config.yaml
experts_per_token: 2
activation: "squared_relu"
moe_layers: [0, 2, 4, 6, 8]
router_score: "sigmoid"
routed_scale: 1.0
balance_loss: 0.000673
vocab_size: 32000
norm: "layernorm"
lr: 0.00667
grad_clip: 1.0
batch_tokens: 131072
seq_len: 512
steps: 6122
dataset: "wikipedia_en"
Below are experts of layer 6 (counted from 0) of a mixture-of-experts language model. Rows are named router (the router's row for the expert) and show model dimensions 192-255. Each number is 128 + 32 x the weight over its row's rms, rounded and kept within 0 to 255. Numbers have three digits each.
After each expert's rows: "raises" lists some tokens whose logits its average output raises strongly, later layers aside; "gets" lists some tokens that make up at least twice as much of what it gets as of all text. This comes from a sample of Wikipedia text that the model never trained on. Tokens count by the router's weight.

# expert 9
router:109139098090187149119155080150155098141136140066162107170129125099133117107126121112076146196131110169084220150058081165141141080128129081162081064150109109134129113123201176171133125092132162
raises: ",", " in", " and", ".", " from", " on"
gets: "s", " people", " life", "es", " members", " work"

# expert 18
router:150121142077121141114098094104165125125145096107100114114109126093178111146146131082116134176057122154084120159099074096149126082144152133190139118126125056193174129095139152122161103085090171
raises: ".", "ub", "aught", "ance", "rav", "uck"
gets: " A", " S", " P", "S", " W", " D"

# expert 33
router:098156104098105122121172112112185065118114078100098048085138098100181101107139100107100093170103123129123168179089106152083146108150155111165076119087155112153160131106140133160186130137103135
raises: " the", " a", " an", " all", " one", " some"
gets: " of", ";", " with", " for", " to", "ing"

# expert 47
router:103161136089115135092187136118161072158109057113123056141142121148170075132077101133125121207145125157107171185070124126100145141200133128137091117122168184148153093136166123088118101163116154
raises: " a", " no", " an", " some", " the", " additional"
gets: " with", " has", " had", "a", " have", " for"

# expert 4
router:100116148130138106109176119079143096162141082052139125104107090096144144188159088075110096131168087138110142134114081155110138130112124089164121168135143137205169096112148189129128122120150107
raises: "H", "T", "C", "A", "S", "I"
gets: " \"", "/", " '", "com", " Best", " “"

# expert 1
router:051154148049144144138144099088165117158108113147106099155119139134137105125111121106084104139116118182115114113138086122134114093192101135179041110124064154152170095110111119115141100144152199
raises: " is", " was", " have", " are", " can", " has"
gets: " to", " that", " which", " he", " He", " who"

# expert 34
router:114177144104116128133192133123179074150145105085142090090095091102196106150079159128105128146082143157102187128090150154126178144182115076170076081142149144178124099101143150127172117134121147
raises: " the", " a", " an", " in", " on", " addition"
gets: " in", " for", " In", "ed", " into", " released"

# expert 38
router:067136164113139119094156082084145116114174150105143132162143091109124095105175129092125116136099071159077136161136114131156190147174138089162067127112124104175148085103155105126156110153172179
raises: " a", " an", " one", " given", " able", " part"
gets: " was", " is", " were", " are", " be", " as"

# expert 19
router:114093091112177136139203131124147105117088099128116111116133097145200155171104106116101176141128129160086147145084107175098143068136057128151074058099097113149162070103128153149165102125133104
raises: "\n", " |", " ", "W"
gets: ")", "==", "\"", "===", " =", "===="

# expert 8
router:123105108078136098105141110108170101135145137109113049103141096136168095124174103176111117165082079116112150152105127150158169071205135129113031142121182077172181120064178173062178149134121153
raises: " the", " a", " his", " their", " an", " its"
gets: " of", " at", " on", " by", " from", " to"

# expert 26
router:095162125061141121130182120128139063143140151121085088142117129123095092141155130092142115174141059146096102203100118111117103131139141079138036094149180143146157096102128145157182116113150129
raises: " ", " of", "uni", " de"
gets: " /", " |", ":", " number", " ft", ";"

# expert 31
router:059147094084179129159188163110144110148140172103125128148151174102184086058128114084159095164152114152106155142160092143089147107125156108130085106091103103126146104125131172170145109153187153
raises: " ", " (", " R", "-", " to", " D"
gets: "|", " New", " |", " Total", " •", " Red"

# expert 13
router:088146128113105147088188103109117071128094077111140096174136099135169104098148159085103086144111105172130175103064085176121099123193122119143013113106152142191138104145169135111110058141180127
raises: " as", " and", " but", " while", " ", " which"
gets: ",", "),", "\",", " 4,", " 3,", " 5,"

# expert 44
router:087125164047128152125080079108171069118108124069141117087128123131137058158145147121129113136126107140091145175086111138114193108197131099099103073099185130163154104123149137143197064127173196
raises: " ", "\n", " 1", " 3", " 4", " 6"
gets: " |", ";", "|", " 0;", " 1;", " 2;"

# expert 15
router:054127119073143117112143091167125128145163113118157119131149117098175156163157079161081135139079081170104089133095150151131181099103111113153049162126090110149109124097150145139176123116115165
raises: " |", ".", " degrees", "cc", "B"
gets: " 1", " 2", " 0", " 3", " 4", " 5"

# expert 0
router:070164150116127146126163138078181065122103101072162146117153099040204066161140092132109065153115120157109141118067139173114130109155112094174046126136086169153156137112110194132123121191113152
raises: " |", ".", "Following", "Alternate", "roughly", ">"
gets: " ", " him", " them", " it", " well", " family"

# expert 36
router:118104140147128138134175128123160138172079129084085091183102070096146099140164066120133130136133100106071185136090138188177117125121131088143076139107147102133138120120199201130091115068177151
raises: "he", "con", "der", "to", "in", "imp"
gets: "-", "–", " re", " de", " La", " c"

# expert 21
router:118142136071140132134109173142199133137089109073105084172157112116115158126117140076137171173125095163131196117093095155061175102180087114194099134139163098174147143106171183090157083121149131
raises: "|", "==", "In", "===", "The", "For"
gets: "\n", " Party", " Location", " Votes", " list", " Notes"

# expert 17
router:080152120099139136127159064128192086135138090065095095096069130087165102124127102125114118142054128147104128107117112159085146127161104037174147083166111117090169102108186242123165112129196132
raises: ",", "i", " in", " "
gets: "a", "us", "s", "ia", "e", "i"

# expert 27
router:118137098090098160088171097141109128192129089104164130137179107117204129122101119109080117104124090187090117154119101108091148159133141082166039116165129108146142109096155172133155090092134133
raises: "s", "a", "d", "i", "S", "or"
gets: " (", "'", "(", " —", "–19", "’"

# expert 6
router:123159130069133173140161142176137093142139103114174090105116085096166081121158174163131128160100104198112181185126079125109120118147072118103097176144185113202144119093192186132134146152058171
raises: "\n", " In", " The", " It", " However", " This"
gets: ".", "s", "==", ").", " ==", "\"."

# expert 11
router:133156142083108101121099121120131069151153123110121116130085137088124089117128095059083148152115075190115169131121074150171201146161062132163074117122136140164155146063146135084162131122126158
raises: "s", "li", "b", "fer", "k", "ke"
gets: " as", " No", " one", " As", " under", " un"

# expert 22
router:074151150031107168082126119123170100168164092107142084134149085141157118143156119124159147125096077157173168103059068160160121181174136111129108134099164131122181120128133160098163115118082150
raises: " a", " an", " the"
gets: " and", ",", "th", " or", " but", " &"

# expert 10
router:054150135095149100157168076087167138164112097100128056097134116068182055110164138103133157183075098135100165141118122176115124109132102081119148131137147104134127076095182139113161123126128124
raises: " de", " F", " S", " D", " N", " E"
gets: ".", " John", " William", " de", " George", " David"

# expert 46
router:072177136116138164124134095146166093171108109104135083159116135103136116153123168104116106151056091126073157134142093154101175155092110115141051154082155115182130119128183128110168143160146183
raises: " —", " ", " |", " –", " to"
gets: "|", " in", " January", " In", " March", " September"

# expert 20
router:105142107100129147063129123152140116169132123100084116060141100111134080117118079107114128168134108133070186122110127149103141127102085120169072153077167154195174117066137140124120138083128156
raises: "-", "\n", "|", " ", "===", "The"
gets: "\n", "    ", "      "